python train.py --n_layer=13 --activation="swiglu" --router_score="sigmoid" --balance_loss=0.0021 --init_std_router=0.0387 --rope_base=10000.0 --tie_embeddings=false --init_std_qkv=0.0615 --init_std_o=0.0764 --seq_len=768
Below are experts of layer 9 (counted from 0) of a mixture-of-experts language model. Rows are named gate (a neuron's input weights, with its number), up (a neuron's input weights, with its number) and show model dimensions 0-95. Each number is 500 + 25 x the weight over its row's rms, rounded and kept within 0 to 999. Numbers have three digits each.
Before each expert's rows: "comes after" lists some tokens at least twice as common just before its tokens as in all text; "mostly gets" lists some tokens that are sent to it at least half of the time. This comes from a sample of Wikipedia text that the model never trained on. Tokens count by the router's weight.

# expert 2
comes after: " ", " |", "20", "–", "0", "|"
mostly gets: " April", " June", " January", " October", " July", " February"
gate0:513534505502488532485506511503510502502453492522561474480496455486492497492533505506525505500530497436519518508484511514477524505476494461525462508516519514518454487489477480511513474483521477480513465520534488486501473548453469497499527491453487475519499499484507467478520540532553570503
up0:534520499472463475482463466491519473488541497502483492516455500502456515522476505520469487513505487483491522489460511489485539501482514525553528485497568559471501489494468478499534517482493479496515539519506512551498480471495481506510490524520491513467500491475538446543504457483535495520
gate1:514482486579511521511482510492486523512477539523445494481473508543461523520499464418504549491527494527462478477489537524497488513505485454478524538506539521521460503514500512510489520523531480497498527491499492514455512481505487546494499471522542519519520516495503494496492512510489499521
up1:534486519499503559502514504499472509463480546525527517510464466469469490461489485527555554503514502509495492492513491525477493498531469485500452509529502483508516478509447451480508550508523498474515526474494521488472478513478481498545527480498515496490524471521500461524503470500501547454
gate2:491480457515485548496522529508468468451511496496522486534495428523490479548517493445519493493558516498487550505484479514509496499527516510476513526460510509485509475519515503492519525541498517493527500493467476526504482540526488473525528520519510476510542489515541536477509481526513544488
up2:508479498471464553489509513480464503513551502508531538500484494506518485544521503470506519523477488517495510540510457517501473501492492532508487480502490504463477429486475521525535485517490482467512490447480525477452537501516482529443545528522544505491526480527518491497504502532504504532
gate3:494493528549503481513515489469482503481490555509542518512435498525472512528509488451524453484527567485483504517537556484519516486504449499483453496484474466495477494513514507508521490474523538476521488493492520532498489513523491550505521510502503484500500544510509489467499527482524534526
up3:465472500490490484470498522492506466443571534503487507535512448495528489494548491537495543484488504493482497514530469526479514501486492475437506513499491508481540498487510534504506497520509522539469488461468474494502474578543509523476499480485505522527498490512535503511514499492486466497
gate4:480470474536527527512519456483493481466543490504499506445516500508507520515534485461514525512525508538499495534473505473535528446527501552500512450485511476481483502502495446496523538488512474447521468487489486497473473510530480507522533515507483482501502525446510509508516479552517484513
up4:480526459506502505495498512522506509540455476531495522481491517479521541487471538469527553504518488508498518504486460472492511498503509512497538543532443466505542544505484488450483498494452511531506501542535506506498463535490495536466479528520494527523494505460526470525464482520505481503
gate5:548497487519496534450489479499509518495501513525540525475477503476472505514530514442480487519502488511528486536492510490516502502466479464457448508501480470513476499467496534489508579528494536448510501489490498505489482562506527501524512513570497495491501476500467518518513489503527519503
up5:521513540477506509491495533499484515487486508520495488490512505559490442514497532456494531502479487484479512542493526501498487500476454470490502420528528533464496532503490513535519523514498510516524443498519527495467488493505504491464504512473448546485471463470505512515528496523460515523
gate6:474464503547489501492512543515483514496485443516540541512493501519488498475495515461537545535495539501473533500524553492511515509506463498464448489513521471535498512500459509481486503502511516502539506495452488466473518524505484552496526486494500447489512502497504445518511513502543500473
up6:543501477505505528497534495538497500485482480496471486480443514506487535515488533531458523488502475487464500514459474499500464470475534472499527503485522485493472461485538529494533480521518447489468548491483452476478478537480506474503497512505495479531465467516508508531484492465460551499
gate7:491502439493524538511521571485486516511516535507516476512515499501471509498520471470498543503500556535455477486482525479462538492523532476513500495473463537487497511483510509527465552509473485493516475496492472462500459504485481511503490493498485538495467547493486517529530507498546468503
up7:476466515520487525501514466490458528496459473519471511487505502521498538483514499460483522512488495501456546509485520489509509479499504503467490482487484515549516457468523461562446493477494486468466487514478511525541519516480495472450447537523495455488518518516490499476484478498523537496
gate8:496479503484501523532531493497499502532501483511504536466448466529498512508513511498504473457489532494503487505513467496468567473539514494516459474501476479483501514508479501536507544527501478512440534499488469537512473506533446529509485503492466504505487561524511486492477470555491506468
up8:483475493494508501500499528452499520492508440481530460528486524488539472472481499501457418493507504484537538494544567508491553496510545517487512476524504456536533506504484485535494472518509491500517488505535519503495513498516505507532528474500496491501514512531480528521490473499506453486
gate9:531493474496510504517530499522489477500515507497481539509494514581478516503507507491524486514522498493454490486533522514504503466476479477495493523532508507480486483513470507514502514510483530493539492476526535509482563476478460507523476487488500495534509451477457525453452515515495514587
up9:500481509485484514510525500528500477489473541463502502516494471476498515476509489548506481477519540527546495490515469464485524524507523495512512520532507500553557510461505523483514471504526516424470487514456522465517497520472519474464491480504460519469520472493469489458486464495516533475
gate10:468494471500509514510475537495492521493514485503516516511487494535511483480480497443521516500518532520469496481503538473512512509482511462529454493501473475493486457502533486510502524539531491504532518523503474469484538481478524561488531522494487511498463489480528502409534513489537543530
up10:517475516534482525508422509526467484529496477487500510502519463465536449515500473492514518510511492503515505491522471515506502480508455451506490493518465511495471491468491510506499488570511494472493519536504504499525528492556502527458500482462531512486462458450497506478505525496520462526
gate11:508483469531498516513497522469527504487515465548493500512477484524482531488548498486502512517486541566517536518533507503511510479520477493476557521509484498485502500489524494485466509515462497497477494471527489461487464451526443483458514502486517531519429505491485530491504541532499521520
up11:536504499527510502506496556522479466493497463519510501480481497512539517514427508486498462557519469526516509489514494488475478548524493496481490490510512488503447512491532476513502538498511475501543496502500503538475543454516535477501510523465520497509547463511483515521484514503502548444
gate12:448495489494550456489509500499484449520516519510531494495479468472464483490485520517470522505525526550508483442471533493455492520522489475491482487474507501528497493517493504540526520530493522443542494476455503497506504498500480511497465531498489515506484479505488519549554479457464509480
up12:478526487516468501501455496501491525437506478451445502488521489512496478525528526479508464527526488486486474513535493508513462517506508496516500543468471455536501488528504524498519512528509468487477500544517523498469463511509508515511527544495528481463462547472498513506534505477436495494
gate13:473501531528473545543480497471496502484507480542507473490497462516493498524526504461491529515483545484533503507497516504466505484530494471467497507533559487482497491470477501549533516506543463496464446482502566485480481504462485530461506504492526488513499474505508491492515513525555523510
up13:486521506486468479505491502490508492517464481470492523516445514482527538536522513503464460487483461472512501478513503522447469455480470493510472492503486471463472508473512508551519483466522480483518523489513502487548552528537517476519523460485513516520501504479461507553479481503526530528
gate14:508537462461495494491494557536484529501516491511486497478493523506486501497532457506511524476488556501476509501492516481467486480515492510483495521533544523477511463490518489521520515485502504518512492533478482472510524509487486494488537468453476455486477546538500532462447519544565488473
up14:540474512527452534516456491467475453472502512518490501508523482497480475486537515541490514482494460509493492517496501530514457527548479544530488489496485455523515477509524534492527519466479547483493492538479516497484519510524500457523511477498523468547545533512513505481489503517458470522
gate15:468528505525511527499540489525504502496481497506482511514497488557501543494534471505538463488510548487485510448544503477514512447561509474500518458507508531486486520508485482485468482494539500503492527499536485494496524472480555504483546503529471499477516473458492510526482479490472455523
up15:497518476477530519457523512526492520474492518547495483514498467496473506502472486498488481470453496482505483504524468494498534511510463520518502454534488524483546497472578531491539499517479452506473471486530462530541464522494479465494498529491497506462486506502488436518473505501504491480
gate16:520491452511500499523517519488495495487518505475522556432514537488499499519528517493517501516538530522507532435505561497492519476525493490493514523481517478478528504477513448522532510481527507525530491521506493454491540496535504501498489450465500482474485540500529507479517497445480514526
up16:471517491512518533517495453517518506471528509526455494516483509521485508514500536467496522482502513536511481547497487510487488473506493482500505567516488537523485548521524467498468468479507502537450536520488486496537498519489518489557482522550532523519531514463511451511505528502492459479
gate17:468440537532496520468483508511448486463494490507517538502473503487480502533517501461519540545528508473484517513531498486479469470511485500515523553514506522489502507539531520518473486480527439525507505515479473476530482484506485520478502501543488468493480541491522515463489490505562516484
up17:495520468525493518518511453514518496515530521508471522480456523482517502490521501497489479545471517526518518537495510534458450506477596499504524475503491535507483518511530542520520515485527504501518515512528498524508497539527443484518518477453527515507526516474488532509510517499537469509
gate18:526478482495537538504497515512521514511488524516490498456493500527525518531517521440516499490561513473509435463455514461497553484501524533485495495534469473501484503488472506485463518520477461484516509521517498477453466515486510511482509520480508476534468510534453492515495516510529495459
up18:502527480493499476489463449495512493464451493509478463446549478547516471497490526502537490472536461499459550488496496549482492508507517491490494492507468541466514520478522483516514493437507504511470495518529498486472526462489517521503471534469528499544499482502511509506511495507457514519
gate19:493484488563515494482519494503513499535486485517523511476479512545530520525507462485520551499520494506487462454507483454487499502512489542445479504538506507540481510491518517481522492521515502486521480480495490465486476481484447507495510472464509556447461487508527506527434486501500495468
up19:546487502478520528491521526507535482514490526496463486503477488467496513481514487519519496512533475489522465502481502517542547504485516501475509525461482464466525466510497516463510480500454498502483541538524461444494509504492519468516511514476508550490516478468511556483532555528537496470
gate20:533471468538538480495537508470492502477479499510500534502486529520496506544486454466536558482529540528516479504500504481501483441552479514479473538513477502507461495501519490492529518507497500493529510505501491482487561473511486475519543503502473468504470486473460478520479528525524470522
up20:473523497478503501503491512504523507466511511497504528544510491477505493572475492573500519558503511476489506472462487494500483476492505535496548513474455503502518421483502464511493483482464492470501480491495493501484521529537522482527524493504490546521509510498503504506520532563464489518
gate21:516476531477491515498468512549505462495425493517459510521541488486460455527541472482503526545501517480494458493524534514486455482491532471480453501464505471498532497505507528500492499492501546494537484491498505517532468514529502500483489520498524518525473474463554494498476489514520504497
up21:518434504478517520525548558470520517524516506488495476473511557489516524501473528490510526487471449502457497513507522499529531521463492549536523502521484475469500519496477493433488466466490429508505511512482506512500524483539481517497498512513499488496484482511503461516513485485493522490

# expert 3
comes after: " ", "20", "19", "–", "1", "2"
mostly gets: "9", "0", "5", "8", "7", "10"
gate0:514502530504472523510492493491488457497510507546474529479492459509454514496541528472532463501505484478482526510529509493528493483495473489501508496493458519508473543492473488481524528522530528499470479526466486536477499492501483459488564448539507493496493464509536522436467494536504510532
up0:492497497480496506503475509495503454493511504522510495482503515514509486525492508503503479484438553517493470511505499470523557477456488500510488549468465441479502503435507460493514511516511519535490487553495521452540486476479449503509523499471508517465472505526516491513474515531457530497
gate1:497494490481497500468531468425490492510505487512459507485531475550469518502563533480518498501511509472468510515468524495473542519479500539511518507518507488493511513469473539499503525519484477485445486547525481518459475497535479528496507479529513499498493511474530473462462461529519509522
up1:507517494474492484453486497498541515507503510476489484475507475498500473474470520471547532499496544453511442508508458515482501487505501485505487526522485466492480426500463498490539545469484500544466481454532523548497501489505507497512492528492458491546488456491498488460477505521509506490
gate2:499466506457508522482486521476485507533487471484524470515456488491530516492517488465482511534506504487562511483509523527448494467489525522507518487470511494436563474493508513528525507510500523457508500481462484493569487490513530474484526474523508511478503538478529555497524485495502487509
up2:556488537523514486483520470506482507513504515528457524492517512490546484496525512506494516502500524467518476520510497514518484493544520503509509547568464482478453477497470517512468464497497491550466472480486549481455526506515492481479474509455504515488485513485531484466459499465533513533
gate3:486498533505476510498504528485483502520476511536527503510489504505493497506496450508533446457483501505502507469513507469474479502468492509501537499485468487465467506496510569485521516500509490530521463481497491525498559439552511492498538486490517488515479489534487427522524532516536481538
up3:496504535492485519508517485492575501501505536478495534478488462522506489498531493471503492483524494495489508516499473558483474517493484472497460495530547494488491488503522516481487482534556444488477498539495492510512471479472487478432521488507540554453530468518484485472506468487496508502
gate4:465497515489510515515522447516478483484519481538484519521527519536469487467563485489532485511503502448508486453529466525469553450470528488491492474490501518510498493515515455506502520525500483491509480507484479506499521521517512490487546456519502473492490433500550498483505494515534469525
up4:486516532514504511494491507488474504498507517482465468558575478472472469496518546518488482517496538519475521504503462521534466464550499507541484490542499456520510530465511488458484504507486499504498504513566504491517474467526501508514489471519456483513504460482512498500493485549496480487
gate5:521516514576482483513446494486498510481523534528517479534506474545515496488551508481528502517496525519530537502501504474494514481467535467500495501530469500485495524483489483463448526546461519507523489502511489511513495524529520517534529445487458470466512475493489517454488504519509523514
up5:524494501503502498512506534511482535503528492500453510480477492493484472459506548521503471453541511466516514488489489525494536515533480521524520480485509524502528511465510480444500501440505478475496448431491504514513497483495517517513531452557505531468520466508522457515477507484510493518
gate6:533499526507474504541489504472485528502533500516488497504511512520463528463496488511527504501498504480538516489486530507563506492469563479505496518488509556472536535515500518505501533539503469458509484532469457528470492510504512462527544540518499499520472477504468511462504453543514485518
up6:464477453464474492516465524475460504494477498469508474461502497493508508497515488531539530507483543470496524444533494527515513560514472516504508445503510487509507484486537461516500498478494532538492473521484493452526502498513535533512501448527494483503541523510492544491472484474492480473
gate7:528491480484468490489480487454447506501490487522514478502531478489463543497470560474453543546499544476520535468513522480543523520511494477484481478504467494549493506484519514516502468508493482487502517474498530498495494484522464456475505534486478476466472478471458535509488474513484494524
up7:480471550494486531521550534474530435464485505506522531541543461505496483479512483500469524493502515464518485497481482481516515516506496524495500471507484519546506494504541517536491514475472503510501518476549501474495508472479492506470530491523541505472557470499493474471497532528476551508
gate8:513493506536513522549499464490513494492498463463478502514515497505521504472526563438510528487504504506494445487545510486510480497492555525501511564480449523466505507531508486488495511515536486514489458527485499515553484500501538510489514462484500512533464505521492462475526521502495481528
up8:500568508513481503505494511502440485500496470463464487534485516545485471523473485442543532510508480558467476510501528479486488494512469469474507521488503476453466500478508490517529507483522517509522494491488539523513506521548509480447524483472487504507506507558474481505509487476522491495
gate9:527507529471463520505523516482490499521513489536531475513500485493525469477501485469554536504486537489513480473485516493511494446509527473473505495496460521505497530566497548501477537501522511521542478485473530461501481480550493478504481525499483487505472492463501473487523474537569499511
up9:493503494487477526497529503520544487528518452493498488462484447478481508540516564472477504527483468558508510484516543508452506501523508521474516501491495479482491481523466497503510482464516497510487469488463428486496467505504475480489471484522545476470539479523509485513495491514459484531
gate10:523486563557536542519510512514482471558514475543501492483529485544502488512528467458503538469517495481523502553503539458507497520528492492493479503522475500487475486490468510496489504460514478515526474506482501516533508510463467483548544478482511502500504488529501531464494499480534509488
up10:484486468475521517535478498518532516477488545496490514498509517486495544509510519528524492495490483540512511465484434462493492503515459522470501510457493503470503500495488468529527506543477499453492538401525484515511527522520475483518517530491505470536498478485516505491453498474484495508
gate11:480520484499488540476540522536485481543524512526503487455531468524495486494481481540495478511524504491487492509465511485465490483472494526508492516474508542496488509515492527485466479508473508499523482565499561487468525488511467454526544492500486520518466443529510480456479515491544495530
up11:511489499466536443427500492512500505509501512449508535503517536490505495559501469474504504540458503470469520495516471454541505457503482544531514481491475506460494533476542502516447507494493515444492517543520499483493508470467483523480499513499509493488514496508492522508499465495502504496
gate12:505522512515517536525474489487469517514490479511503483481480513495541495532495535463518543511491541460466485483502472537496514509482548515470502509489487520510524506541444515560473482515491477522505476502515512470512518535490477534565511493503516463502468518459494558466496508516528521529
up12:493469514486514491481547476490496511493536518470550539506519513474487469478455449558491511492462491506505458481494494495503449480448519506495506518492519502511520475509538506480533467450501537513487478493511502509463520501494477505513469508490540496499506482469498492507463424507472491466
gate13:533502484503508506471537520471519491473470526500499515507483527504527484507541544484492511517493523457500484494528543523468487465453517479534507503448470499442515494506485527532512507484561481500511531500528500550521526482527473485488493489503496459522463467487559479481533478525491516509
up13:503475505512516512492507477499485441472490453512515487503452532475504477528504511545527509517484520501554527450531537507536525449514487497481521521508473498479506495466556513475513521559511505464498491508510491501476532508530513507489504466516561460488459474514506504495512484510472528519
gate14:446473525503508520475457496499511511518515523539563510494524504539485480497468458508511521512492491476517527493526509492494537497491513537498495480494546494538472507522519491526484467491505498532495470546489543519458493498505474488448479517535492486459461506465527511503514463522461548525
up14:478452479504516504514508524493500484489494472484524477514498527517481495486484488464521517482508522515507497469534511413483510521484468470547488504498523526548518492504486524457529482503514502482513483479539489496547493489486491519542537481530508475517531488488488548544506449524552535475
gate15:467468495488488520500510506464458500528509488507505532490504505535441526490546450464487469519507509498484494511468560532512543458495496459520512522470513513490481513511499483508470518499523484490479451516539461500531519514468510504506483515535484476528479492474515468532458523488447479483
up15:521523485491498511484484517497488463548499533508511472514517487499498541513518489563540490466512552504489472529524548517471500526529515520488500508494520493480455497506482541460507472550493509512490467481473483524520485515513475521517528487492464499542472559503482519440461482490487502528
gate16:531482501524505491493454460520489491515495493502499512508539498505505462462514511462532542503435532509518519481523515441481503483488523459475517480489504488514501498530531510546505522489512476485440459494478506481490466523473484454476558452515507485502504493485499512492445502487529504479
up16:506499487561479482479514469477528496541515475480535483510515548485499497469467481506501514530499513507451484532520521505489444463538521469491543526529496517495500473506472487504544478497496486502550492524498512538479463453504498525474462534505518547486478477469525502466508523468499491483
gate17:521492517475440487499494518519500502459518546519497495546477508508487479479516496480510471552544556514522488494551502476501523512491521536471507476500489484467529467531511513545526528490523472517478465509466515521473509535477530504528512488524481447480472470478508495474482461505533501518
up17:530481497482481479494478490508503495463509521468499503458462529469529488480514487492493521527466480460482443493496540508491450523511540501484499509535470495494531497493534479469505525510504476507526471526527480510540502490514531459558516541504499510508481456493451505472472491499542452538
gate18:543521507494512487489459530522533505474493529532491520509488528511494524518543540522510480538554550522514497516487462495532486505495560479527508508477492529463512449564509532491500479467470465500498465538475465517503495503490523500496508517493509493507474488524492522467510481535513537470
up18:515507485507443550505476482481500528517448462529489526530494512526477534474469495506495517508479516540529488477539505502516533512475511491525504439509539506483441469533511489469518513540483522471528497550468507483492500508514441534486492518485513529467483484490529534496511508503507509513
gate19:561530470498504474473533461522487488499539484540492509486535519504507460507510511497511455500529513478473498454500496541484489484459535523497515518490504532495476513543481500478505513507508525479490443485487553523523476484547515469543496470479494485538477451478503488475482486527515532506
up19:461529518515500512506449496519508484497457539511546514506426486513515483483456463473475514485485546505508511513450547477476486501499508544510514518503514489444493545465501509518488456536486509502520463535499485485537512501471453495521480510484511514477506490485468502520496512481527477511
gate20:486491538477460495506501503489448472503522534489513507532487513559501451489521480467497487511522508487495485486510587511472498520482519500504516495506476529467470465463453517472546525499535479510484464527473539515460499506504488485507515479488484558521504478492522523485513492493490470533
up20:489521536463462507497507494510517512492463498460471481555486499526471496542507470518427492496479528478495506488509484539442508493454526508470488471443520516474475487515486509471491546506503501490485476494534516477452529502502512508466527517508494527463468464520537482525499489515502489513
gate21:514470494530475508492510479449469518522517498492509512523561494536498505478522494448490491517512534444507525501534495508467463462496531478481505495522480502475551473514503525518542463480507537518553507517512487542532498494554505520536544498528476501501497473527513508531510521520511481507
up21:511506488549492534546486508474459514509538486495451511514520530469507502435515507472515510542521487461503481507529469486514460522499481557451520543498462497484501513542484464516505506504475505520517534520507496513507517494524483518526477501487517477493523481458468477529501476556525498494

# expert 20
comes after: " ", " |", ".", ".\n\n", "A", "0"
mostly gets: ".\n\n", "==", "\n\n", "%", "===", " |\n\n"
gate0:529517495553459512499489541511498524548507488496507514512483526486476479537500500484532534505460501532515493481490487481469520443514504528457517478513512537509430486488498515477514483513491485466532511474467521464549480511525481537505524496485523504486479476519457463498493480494511481438
up0:518476438519497520500481495491548520501485505502509510529487500468463467512492443510513481492521514499483494521476505514452489498519500479459520534540506467507527465532480537508513453487466527554524541517502492487520540514487444518529460528494536454490504475480518484475519478498507494509
gate1:531505517472472516514474510508525511498510437451478513495500491512514462474540542505567484476508467512493503463513496462497513481446487495509504496474515477496534491508515503466552455510530509488523510484498455515477509502494508473486566521548495529466534482482530509500509517483480501472
up1:534505470495499507502512506506550509523479559500497478499483487529490498513504487530525523464514466511487473469517542510496457512506468550519480478494506508514486531510489516476464486471520495467477542518503522477503479467468477505531467453554498534511459481433504484497484475456491460514
gate2:528566460512515489530481538526513500558506507477518487485477500497506524510503499467508480512525545497487472488478481493458492467497487522535496536514482496510558543516506473504514494500498449490490517486497489516542481500482542488478543527521440461515486549484528503488487486546526501492
up2:466485491542471493503515561494476559500492544501525522523486513522529495501532489475517479495546474492486499500522522503480514473489437513473485533514486534539458537494508497486497532497509506539508469519525498495516486498485577499502507521481496542438495497525485466516489499497466485501
gate3:475507549506497496487481511453519507491507463523500465485512516491470478520514504466476565506511520481529494522531508556485559472473484487480525502495515484469489488524530499515475507470545456454515503516493521472546486505519491527490473506511464484473453508541519455530503490526490505528
up3:515525512520547503462515539493485490487501496486578511515497496473501460499508446486464513524439484494522522500498499491471533477496528519483496489512511509531509447522496552488505480522488495543501449499516512501496481539490484494444483514485498536477523495515471464539476527520471470500
gate4:518469493516508543488528512509519519517477520498543458512493454560474478490507503489491501522477498454462506513457522503534511487512535492505458527473518534506504449505527504496499472449484477517516510549472491513486492502511432509491499500513486496467501520496460541478520504446475487533
up4:496523482533462529502457510490507521482473508450463535440506507513493535514528470458446506491491500481475529533553501481458538490536501491462522513465515509495473539534486493508485520488508502490520498530497559487512541520509471504479496522481515475509531504484500528522537475527505516520
gate5:547510493525516543515522496468520490532508482485509541492508497510492513491523426510519588514472521516515477478466479497514489442511498493538487481518491480506542453499533512508519500482465510483467513515531490537487475506492486483513540487467473462533514487512470508511524466492474488500
up5:486497481473518509525546505480458508516537519463503514535486510505498513460520457505516529496534488534480491504505529506497464497504436484487508515471507506520502485493507483506531515531482543470517513505513506496513510521507526458489506470540442538498540527448536528541549479495458533501
gate6:522502484539504526493537514485460515509546525510541506497504473483500499490492484506479461500500449483528475435483515457501521511482476498521494526514479429525474500496488503501508466525507497503476493509432476484496514476505449484522500493480437449546525510505519515487466508509511518498
up6:481454501487509519453472500490469514512513472452493521421469490445473507494535474482532505524513510486522493515512519517529527493495526509516475484494507454496499482490504485532514446481455515471524497531478486482533491495492515502461477510499489477471489536511523532556477476482452494508
gate7:517514499521460477528450506517495514455543498463523504531515512500450485520480470470506520533480483504552489511482473540502522514506489520493546516563530496479512468487497532520557546461485483519513451462535496486497515498465507491525532512503492499497497518526465493503477524514497528493
up7:513478523483541494506470518465487532467470521504486529542538551519475495488517484504498543493487530523483546543511517468489478509512518476514429521492512524434522479522502495515499506497504515503479467514472517491475477497496534473524520449482508504539519497504524512451530462515493483474
gate8:530521516560482505518506560495500495496539489500527491475458480516467494512517488490481508505467537553504471436449535531468515499474514481490491476493518480497495495513533504471467510503516500474478473466514464500515493535499458541478529457481517543514522477487465472476485515492507496516
up8:513475450511503456531503459491474530468486536525489572502521503469467493463494461531473494482507481510498491494511512485515471478456488520503506499515447469477500495502529495461498479541517491476455482524512522536525461512477496518482518481492542536492522486508506517487462519531501496446
gate9:516526500486473521526537533482510500515497530528502488495505552474495506543467473468489514484554504504508539492437504537549467454521526521470514540531526476467510471477452477470498522494520486463513529479489505492467504493499502495496473494523499499486474500545534536516468515517477504470
up9:469520496503479479515476504513506471522443497513484484523517481483480494541497479491511497494524538451470500506534535476482529512512502510531479482554469534536499526528523525485504578492522488467495506514489499491527517520528478516490461505476461491481561533504508434484498522481512503478
gate10:479482472499499484543504511505498514474554453503510532470518488526498515491476531459517503515506545499519520461456510497517472517479495472486467496498490498507526496483456496546484529486502497477475507507517520491472438514519524505537502542521539496509510493482529518509553457514473551441
up10:515540519522481499504518524470480535499485457498492439520501526520489490504486476516480469478538509478511544514480559545477527448460520504482471478464558523473480490506516514508502535470491475505525474522508495455550503520539481488496530500498519473513481490514505505520523453500484490479
gate11:474534463534489483520517577507518500507524490511534525518500542518448545510470491517512537493518496489490492473529509505493519502503510518471466525490501496502456497519506512461503519468438471447557522485518474499488493498492485504467441513510513512530469538470478501507519528489514503500
up11:515475509472518501511529533518498510447505525484492487508461524511481519478478470475500491530469548491506463517556490508484532520518517526509495451478529529512521464464507515521510473484504536483471483524526534501512513535498504477482550483542505490507506482512473481528541496433480466541
gate12:517471476493485529482512499502477538527531547490483492491479498536473528490521515453510473526521487543499520513453522462448543522516513475503529498486512512480512448513483523485486473493536457480487469547480482500476503536473438541491502524497507492507515453468522516489481482516499500478
up12:509541517519510493505458519471458505514478521512477483501507517494486493504522523473486489504409494504515492515510524493473499503520510486481506474501543511511558457477495499499494488501476462512532464492459472502490507465553489545505502521501439478518532538469514438496521513488469506490
gate13:504462471506473465507474519519480461510495486525530500453483493506490494475528490468513530539476469499505513511505481512489559464448511489499484547479489505506507502481499491509489535465485461462510509508414496541465492497501488510469500523466526541526520498529485465454466495508491513520
up13:515495497513503511551457496489475520511462489519483503482501501467507521483493545490537480455502497496463523505474499504526490527553544494467484512465520491485520479545433500490542468536468495464511473497502483510491508461495540443518506516503499500477493518516466535523537525471477525473
gate14:516507459522479484550488549490455509507509497487528538508486514490485524568523496457476490480491460499540491494499510478533515490514482516507487501493522473494476511468583520514510477515546488518464476509457491482482542501510526470490516503471492488489513519517559474486482525528527505513
up14:482532491523483502466497484490499498475524511443483466518545507498487477472505475469505488507517530471447502493503485513504462510473498474546511476492492455490526505483479508467439493500527503493544530533488484511506465495464471469477507518551514506501481532468525488518539461532520468450
gate15:473487497508535481487494492523512489581535550560519456528430488505511525487470474464542482531480492525526502482488511491521486506482479478497497494527481506499520508502464492475549507480474528490498471443544458504505513483476519497519501500492502495485471499505488462483475482486530508517
up15:513446516506482511481497463493509508498469460469505498518492480475520483432546509525480567500494520540481505534451501506470487484492504516486506507511511536488536506498488499508497489504517474433496499455522485490523547508508461520511491516538448506527466493515487517539460522518516476496
gate16:519461555483468504488444482514468533457469506481543530472521518487448512529493531451486486489471548486511490477501551515496529515489483463519463482439490479514488493541518484468510508500467484489504509468493489467542483473504495535501484483485502514517533521497492518491504525512487517482
up16:491533524453536533536515488522474453525501499494530528481522478449500526517513507568476503473504501535557460513482484485465471475516484509515493471461479509507517508474492499541500565500507502513489494482504484486479483511487484528457487513484500501471488473502504437525499509479471482529
gate17:473502512517511517461488482449497529491499493502499503475530474499513514485528465516577499502468513505491521466503537471461500481526505471511483477516506476546505520490505533507520520440526496501466495568454485507487530530452499484506532496490487463512487539506502464517501507542485468526
up17:458502494490503511498486485488493497474557485489491433516477520525509529478464473529478473459472506482486527485524492508515484521543506544484524469509487533509520505470526518535486503498502521456440511534462478541500493473504547480510507459466510500513527488516466541498507532457501510484
gate18:497505464557499488497544538516481525507496534494556519505509527541511514541502474389532494494520488513515497492540506437506503455473501460458497483529513508501496551480523479522510489479472508484520481485475504511519494501483506506488466509485481501500480527509507498505510502504474512483
up18:520521516511513499508528506581508502486533490538503469504524566497480471498496499445518515549488468520485471471457478484499456509522475459452554467489497532540523529507497513487496505514478533480498480485506473540506502491488467532497492505502532533509501513505492497514529518492511465521
gate19:533510503496494501465486532505519466506557473538511516473526506525504487516516488493478527491495450469492471466502512508502467480548470543488500512504520505529521469492502502512510490447532498447531501461520485515492494490506477485473538532484412548476533476516522490500487535497495515503
up19:503510463493469490485522478506536482490509466461528503491494481509448532521510519505510522471516534523565476503524478505526479460509498500518564464501519496507503493533515492536455459502555500502519517505526487503512469479509493527494466519447459514523516492475465496519502496452496470538
gate20:513491467529478504512426502476479433498500502508536503474503473519476489491509475493472506521509521478557476495472504501475536499525481496520450513504541465485505478479540520514502511476474528524516533528508516539500522547505469550485467485502445503512489507502508544498490509519475522475
up20:511466499504538511519524491554487518480525544466509529469533493509463485485483534494531475496527546484487488507485518536530482512516495511493541508482534476435471512480530477468550512519493519490483497489510518523534519454524458525501496499522532533452512521507516496528504502482499532547
gate21:481509492522503470501484522532520514520513543508493468512481485536483463493502497444537551531458497479530489486475488510523518504476496537480518494467541460486475477504473524539498506487513513555512474481499468510471543529504466479498510493480492505498512525524514472476445465482527437508
up21:478481512488473506458483513511486505510500501493503487535475497495481489439524539449498498527493494510447522541490510466536539509512442470515534494523507510483520489511494501487533549495488436465485527486517503516522511547490478492489569500478519484464477517497499469475496461509515525519